config.toml
n_layer = 13
d_model = 320
n_experts = 32
experts_per_token = 3
d_expert = 64
d_shared_expert = 0
activation = "geglu"
moe_layers = [2, 3, 4, 5, 6, 7, 8, 9, 10, 11, 12]
router_score = "softmax"
normalize_top_k = false
routed_scale = 1.0
balance_loss = 0.00207
balance_bias = true
init_std_router = 0.0299
lr_router = 0.00127
vocab_size = 16384
norm = "rmsnorm"
norm_eps = 1e-06
tie_embeddings = "early"
optimizer = "muon_variant"
lr = 0.00207
batch_tokens = [32768, 65536]
seq_len = 256
train_tokens = 264700000
steps = 5567
dataset = "wikipedia_en"
Below are experts of layer 10 (counted from 0) of a mixture-of-experts language model. Rows are named router (the router's row for the expert), gate (a neuron's input weights, with its number), up (a neuron's input weights, with its number), down (a neuron's output weights, with its number) and show model dimensions 240-319. Each number is 128 + 32 x the weight over its row's rms, rounded and kept within 0 to 255. Numbers have three digits each.
Before each expert's rows: "gets" lists some tokens that make up at least twice as much of what it gets as of all text. This comes from a sample of Wikipedia text that the model never trained on. Tokens count by the router's weight.

# expert 25
gets: ",", " season", " film", " year", " series", " album"
router:136119133161086177048116121126140139140133088153142137127114167153187193151202127148137163095117141143147128171140148109158147134082178144103157115068052146148109103119138133121145150093095172098146161142076169117146146093087137110118153132
gate0:088120115170148176120144100157158117144133132129115122148194122138204143094180145069097131073177174098094115117084163173153098160136159163104114139130080110088212169099134159116034098103129189167131145130072158145165184132087120088155136099
up0:122093179138149096125159182136085148130145145131146090140107094118107127171094088150133177137106112127109109182194173098030105152181155143124123154121098139149122086131156101116129131084189115116148115134135147169096182118149108100145082171
down0:195161139102170121128214133151150137085073125204136104144141152140207128166089081091130126139082134170156150203142124090126043127124074110174145112112171149133167127139094135132134129113127167144140149087095121106118188135093135125177098136
gate1:119124153116092145179148075077098155098119123069129161113106163148162183190135148135126079159045138167129102092096151117145184168126171163113170102113089139174165101044079064089157127138118118169153148158090073128119166119095162106203133091
up1:145159156144124063089143181075111133124161098107154090100145179177085111202121144191122113194068167117119114107089171124083123080116196102065064075098094178155151161175132111220125142190152127110089149105122176131144172146068143130136119130
down1:183056153105223127129162158159150108125120178141178148124120167110161076079164136127123201079147151150163067128128112116119119031115119125103080105123157118168127074126096131103147114134119166185155155080081106150156110152091126137121093118
gate2:138061137093093135151101185185121120157114130104095126167140170113150091046141136155107080067125172067092122117141153101154151123079069144108104063072107142183142105144149122156090170141078129081128158160161083136120096146115159079087117094
up2:130128133115129133174152125180163130175158126104109109146102147100143119049169149144138153127139144180095061117161108108126115164059114169106122050109110137184207154099172134081056123096109153135132114149112107073116153129131138090118120100
down2:134110108091132051145130108090132116116153203117155166047087137136051137138140093138136126095087186131092104052161092122121142140088128159117154119116096164122090159129115092094123130073145118090138113114093141110115163134136176183143121197
gate3:130099149128153176135118096118117140142134163190127141149137148123178138105122161128207072161125113134161176098138129160133080152180081058087149164115134195117091116132096169138115164131163098108166118150104170115143083097073197102120164081
up3:149096106168088104209145098059164192194169076155114129154134109123061147108139191174147156147157126134123128108137080157183142078186168137073157107082100131065113077122132127153127099102110105067118167135138130113169162116131167153085127138
down3:109130091139114082067146143110129117167079187158135088142100164164152127171106133159155106113147159123152161157133181109176150112135115090094129120140081106121132198185106167168115128064133070144130108055109054122128147104147117153144096162
gate4:158144175142143120123165106070140140105179091154091168121055127119114093181141134149143093148123082149074129109120162166100090168138090158094121159165114074098120149124095135099145099116079161157158120150131094099150080113088089119130193125
up4:117084181139136118105146120104132104121180086158073137177073128140136084179109156111155074145104087112090149070131163209084100164138144120151121156132114101155127148122075096107087100144101177184125117118139077091141144104098074138124167143
down4:119083094088135148122127099133122128062160126102136112128103123100134067146142128115114185119113107156123141147126072155169094147113119121167126123115124136103094125107076181120133149169134158059100112141146118108120145167149083206066127146
gate5:140170142139099063128146125101159165111162111181171097091086160159127139151085077132127153138094080120095145081105115156086124113128075091061151145166062182113049192145147133144118130111142189076106134139113076150106099123120137095199159113
up5:114101115128145185122092158143123089119099151081130187144144106079148120136203173144131117132186156086156101153132139156157103162155156131166105084104169092151201105094142147150134146159110080178170132114127171135147137140122083154091112161
down5:128125126137157147166172115094131118127143134119108110119117104085143122135165158163161118135152159105161074143135157170124195115110094139113136115147135077107132140129094147171142111138115103189039175123128120118112069089116186179098129167
gate6:151116167044120137123091143162072153131094132158122042182175121077137131121136125110127151103122106154150166117099099134169115140114090166141166090038093165138143124087194116138140142089105138112177088141130118121087138111105178093166123113
up6:153149118097124111110079122123076177079118086134093082083154128078218132141138114135162186103108116151054104116096137131123107146118093153124149128105122179150151110037127101102113178122095122147137085155131127137100141089124111040153112127
down6:138164124158124119138162116170086129126138052114162076156189168122150165132147129126112149104143174169137190092152129161124157120161082145130139106080139098111123118073097149069123109126037157126121124124135147104102135122220137080086134144
gate7:112161096138126171160111088106109120133124130177104171113191075177122090067156223099129138153096125147093129134137087161134158164093134158149052170164098096075147167183134166086092124123105107098166096142086123141149083162121154111153117105
up7:148066069121146089139110151138184141104120117127171117156173092109092126184148108080139106124132161138133081135176050097183148148182123080173124114142136069186135157194141123103175163113145118164114132162101068129088069118195117062129116170
down7:111132149114147098102148177100172143116114096179162083141143137140150096141152205171160104183109115081178127120170154129127083147117080083167165099141122147181082069183156151122115171106100158115090134169127155093121109107153142104092127164
gate8:151073164113118075129108145076080149150064153115134119181132108108184126154148103157178077140103111161086126120225108146102069112073152122072135131169087179140062189129116131173122123130110107130127190110191123116087110098164168109139129105
up8:158129151095160152112099151064103114171096154149166138154127109149122126158154096118164075093148130131140145073155107173134150157089157158140119130155139148130115182099119063166129113117133089121157158056123183108095115152202149162161154157
down8:145130094106089135162129091113144100162162112129101125147084160150162067150151153112126130086132140113168154091165108137057126137163152094144136069177157183120133159119188153182119081104133202113150100165155102127130111129078112131205196153
gate9:153102105103149165188118159161100099123102126168105079075153135092113065089195140030101139138213152106132134131085146117161112139113095155142132131108078126164164200116093185143115142140149179109171143116163089136161127115084125104146142099
up9:128111149153109081063137058132138140115144139161140174147144134116145206182072107194155138109087056116098128102173108112050120124140128158152115113126159113088080117145172108117131129106070091147137069129070142120075134148134151068115106146
down9:145127128099108113065088144094148111183172123110171200094114154199139137122132157148114109147159061195144107133127127148129185136125142090102091103078133123194131175063119049128135093071118200068158121123094118102109108121099130166100091095
gate10:117118115107174127204128119083099143087146087130147098144140179147139096141111096179187101138122124094151109147175113191113134176120107162140096071180171172135126155201147089159124173084152117130073135097136132110127140142155089120164120148
up10:130094172108120071091100106119104133103084127098144109156198146072131151143135107110190142152138112152128110162101109170178149176137123155118104078092192159149109159113121059156098136110107155170135107132140112173121151160060129141112084162
down10:122128129106093135131041133144127126163115170091186127175093129173129158175134054165074165084124188091161155104129077179110119101142071133147177147176097225130108186170110117111188095133157155149174150128145130196087124132109134107089156126
gate11:126106133070130153110128150122128145133119133104081083075188164098172101120156110095135118132125095108131144116109155093070095165176121203071105124078076137144173171065139136085121170103117101112123105131109134137140188132063129070063126135
up11:153148108128115119080135161131096173111138136182203200203084074126117176150142166145076128134171113156115169134128106125153128154156147062161147163157138134128116091161134150159114142127169124149131162125126166130125134119242133154147178113
down11:136182124113153070164118096064135137106130129096190119098125132159169162114091096167183071117128116118072138110091150106179157101132100131119136123173138094118090149161192133100115094089125104110165087153166165186138189091125143136106122126
gate12:149110080153132117135117087120140128098170139085104116176127134081143141110140114146151204158126165153134099191139128097148106136092094109138129164166128099108123212104141162176097079135079114099117083142115093209033051056163096131105118072
up12:151064080161149130113160106109199224082124127101168157154103113112134125108120096138142167183177117103152110198155186170085073098124131095074219164141114119081086166108108145126099049103124152122130125117146119180104149155136096133086098080
down12:113134145095140085070065183154120155122141179127144058184119139120099143147105117146094133130112133117207117159181170154119108113143088090100150127121131125146168134170089121119079132121160150102160102144111143102109124120107160103114130082
gate13:161097136113137187150030142167128090123117089178110046102142105110180108155163122105092117122126122112105121126131140087137094118080148113156129073082157120142174093136119113022135131122125136097069176127144124130113126110156112130099067160
up13:143087126162163082113175116130153159165131147111136103189126149082106140115113073173162076079142120142146167163162175137110108181135156191181134086154118139112122116110104157087174137150124076105171135084104169080117157134197110181092122158
down13:161098123099096149166137160158154042120095145100168158109097187106124124118150146195142074141085115109125167167124176096132133139162111134063094154113090153190097178126108140124239119144186162113148127105125149104141099114155141116124135099
gate14:108110150168128100128109139123061150127114178144126155149124128069080124151133131060159104153161122121133187183165153152132071125109121135138123121140143080109074129152160190179080125113109117144156109098169110162155103150102135153120206176
up14:109131131122108127106121135085127145155199123194115187140119133106116080086126140163099125140125171078090104116108149079085144145118149196133186135123092114134127158093134161161108094078126145115137187110120093174112244174097078116137089097
down14:118103134182180220154137144121151143116142129106174154137084170097111106130132128144109072120107117181107113110110121166136122138137156159083128146122141152110141118100134164094156087172089122096153114158123145162148069146150140126105105155
gate15:152151169180124089083102126111086086113098096082073093171104105134077089082094152145163177087098121155180150136108068064097147082079147089133179104131102127162128137144136097144093157110063134123144131108171105098069131161119131114116141122
up15:093146096131202146133157132158157092145143117151104104113143132191082110120116079074122152066141145142129139172122154051169121108144130098124127064055143127199096094138114069130092134115137163117121143128105121144093103148177149101137167168
down15:122128119156196154186108072154145169083138141131103097130120138158091096147066137211118184156159135172161081147119140191075125081066119139132119127124063111113145103128121119040122171131090157161101144118092097196153105159114167147093133176
gate16:122097163085118079154158098095118149141118156147127052085062195129095117144113109146130096124132101095123161117107109091093125094114158104074100149104061173137129102079203105138134079221140141096099214055126124054155137087130154125129143119
up16:101101080105148110104093115122167084105110147142151097176134132103108113128119155083144108171093121109093152137112118118166172115093108039153165198103159205127070122127132135139113076137179124124134158144120124108141126078112120104123141083
down16:127122152154074114155069186105091091165118171104107141144215125106135137109148180107160109127102145107140145099092121096141095170091112166120086090128117111126112168153150152093153150109156126135125076161078129138108162140114120130066101121
gate17:116101175120110096117141042178096102122099065132124083111086139121123117093142108086101186122175052152112080149072178189157154132145146149149151123031138067146124145129102100144122153107092139159165129158121122120091122064078132133197079122
up17:079119131084115099203182049121098151142095112148147087094078101132156138123149113148091152141124106108122151150136126137115167131191122129084140122115156126136086156151103120163134104125057139118108100132080142146132082057091139108171097139
down17:139109096150113132159132119153099147151102159089170090122146153160116164087103164081158127109144161138152152168116109100181184131111148148118158117091118139079132115121166163084158157107137191165166154107089123154117077163133090077106047107
gate18:093143163097143145097134143131127220165106104119142142128146124145141107181126154139129113130079135101188103122123216124080071152111074126180131125115182006150126068129154167166170153129111125137126151110158113180147123163154104114161155120
up18:153069103094173157109099177100131056116125162114105139131104155141048132104120110094081148156099165110097155111117102135114145065150205111109143141160060154119135163114113069142127077122179136110149108141096137097126129114129129140105142083
down18:139100136135156134113126125160122113095182178125061126129095103124102113102130119149111060116162119142068169177090149094133191089167158123118131149153125114085146176146134058108113087101141148140154130110122137101096137098130173122163197155
gate19:113119146056129159141168109053150118099161110124122149116144080082105132125173115195115127126103108156108150079106150071068192165155158121138169078117158058101147127133165170122167109163129115147186072117110133190157102148155114132080154127
up19:115131119081118171167148101075162131062180114126118138111205136091105162122121116194111125143138102146110121045118151106091149134165141103158185163124101132111144129125146175143117093124154092172166062125140100131112082127148137146117141129
down19:100092140114158144127136154142074108105132144161131101109139155151206092153091112124117101103089212157155134137149153144120137130076123121133141130192169140107094112106130186179150178126123162146090137090103162139064118087155103150109140107
gate20:097098095126172211102116123098117186129154150120122113090074103142107136111129157136117140111123095088151176100149133117108081119193137093089186084126106101172124122177140129038177182146158163115141169112142135130165128125121142107086156108
up20:134140084103145108133091068192154115129091035079127132195125125107115122139085114131128140106106099137156118159162131188180106141121106182142096173141119191037114120156110116219143149121116042151124085160095140114154111150123137097189174151
down20:093157084082077124119141123131117092208115084143144124165146128138148118149135125139129136145122151137056124155117130152093131117125142118161105112115112122052155160099154140143116121166185185100110113138156096121103191167132169112111126185
gate21:122123127137132131139149092073176124188140072133078177151143091163122140128126116175171088095091140083142128128077118121149135206164085118098117137087128196078156149150111173127159119148149173143107134132113187103144130136140187135134128075
up21:105158201147142123111087103126147076142107116127126081048109198090164118094125117098156184153137118133115113126148102142104103106131149160193089126152124088205102155121163130137109097106171115168168109148153163111117116147096172163160171138
down21:105119156118104132143153132144163159123143176085172090105115063169109098181083143185128178108128132172166160122114112146190072105072139072170129111156128175137120099117100156156162117103116143132112124069132184108119143131196167196163152091
gate22:130188127145107118153128174113119140163132084127137075129133162149189133188113131056197124158120210123143155059108125107150085162156119094100150132103123176195100107149144129100100173095135079162123156163161129122084115116094162096136151122
up22:141121143118141094088143108119096120103125155146118167109111132149111119054173124189080042114153113144114149176094124120123157077067204118143086171178089088104144150146156094134139118106165121154115133065114118136158149109153040170206124118
down22:184139113102064114094082152128125137133119106189122157088038106087082167157091110187106100055098137110115144184124122102112175138160174096155087161139104112119126127106134093078162071069077092110197115164098129124078150138100196118113138165
gate23:107131163111100127170096118126122154115120081120042118095124109133101117172125107110101141097150157124152121138091143116162131119120126076163156147112171134165142093203117088126194116189113152164183065113169131158123098094219100104137131141
up23:103130102165118130140124127159131142115093083107077117113114080133134145149132160146150105085144157115158101151118155153105109116078099149160103119150154178060133116170157088118168117137084146203159148099118145134126202091121069138153184076
down23:152162146139130170140099132197091087194152099147132100159133124169122123171095136088174135126111141117140087138177134098144107097095107122125127178139155113070128103118149167153183153155200124123145136116196091125141131135133129132166113134
gate24:121099170133108111144086146105115161165107139149137091106121150077108140084126163119123060115131102160115091051168174087074109098109111140155109130120105144119119107099094111139131156080105178119165175128159123156097122116113155037152095156
up24:175205100150164081130165138126127132086169118113078179113172101133116082165153098156076192134122147100092128189104127158130127133110133118134180159156183150124112109130150146076154130171163073124104074154145140140150164164124108150129139105
down24:157132103111130100179094155118112202097126135117169156166088127193104161119149126099099103123105108150159098160141106107134150107060111135134119130118165102117113138172098166147158146093085121102161124168114164110115124146128160136119101057
gate25:167139156165102100126120152118154117112199166107134133186147107142122137126183119120122175185121132160110101146066100131217094115111131203142119074149160073163151082057156139114115104103158098109095157110138102177113111167067162154071111135
up25:060102126142112166171173066157128140099101193187145131122106147115092189171126171152163122066096134139151076088120136146102124114121163126118167137140107144094136106146074096121102124113128108110144125143102102100140182186131130134193160126
down25:098098130106115153063120126153158143095103138173151135147133161169168150120120128135107124138199176132119121124158160111113104178133106112108082128110103129149122079117105149067055161154142118173113159098130156134163146096156146097122090089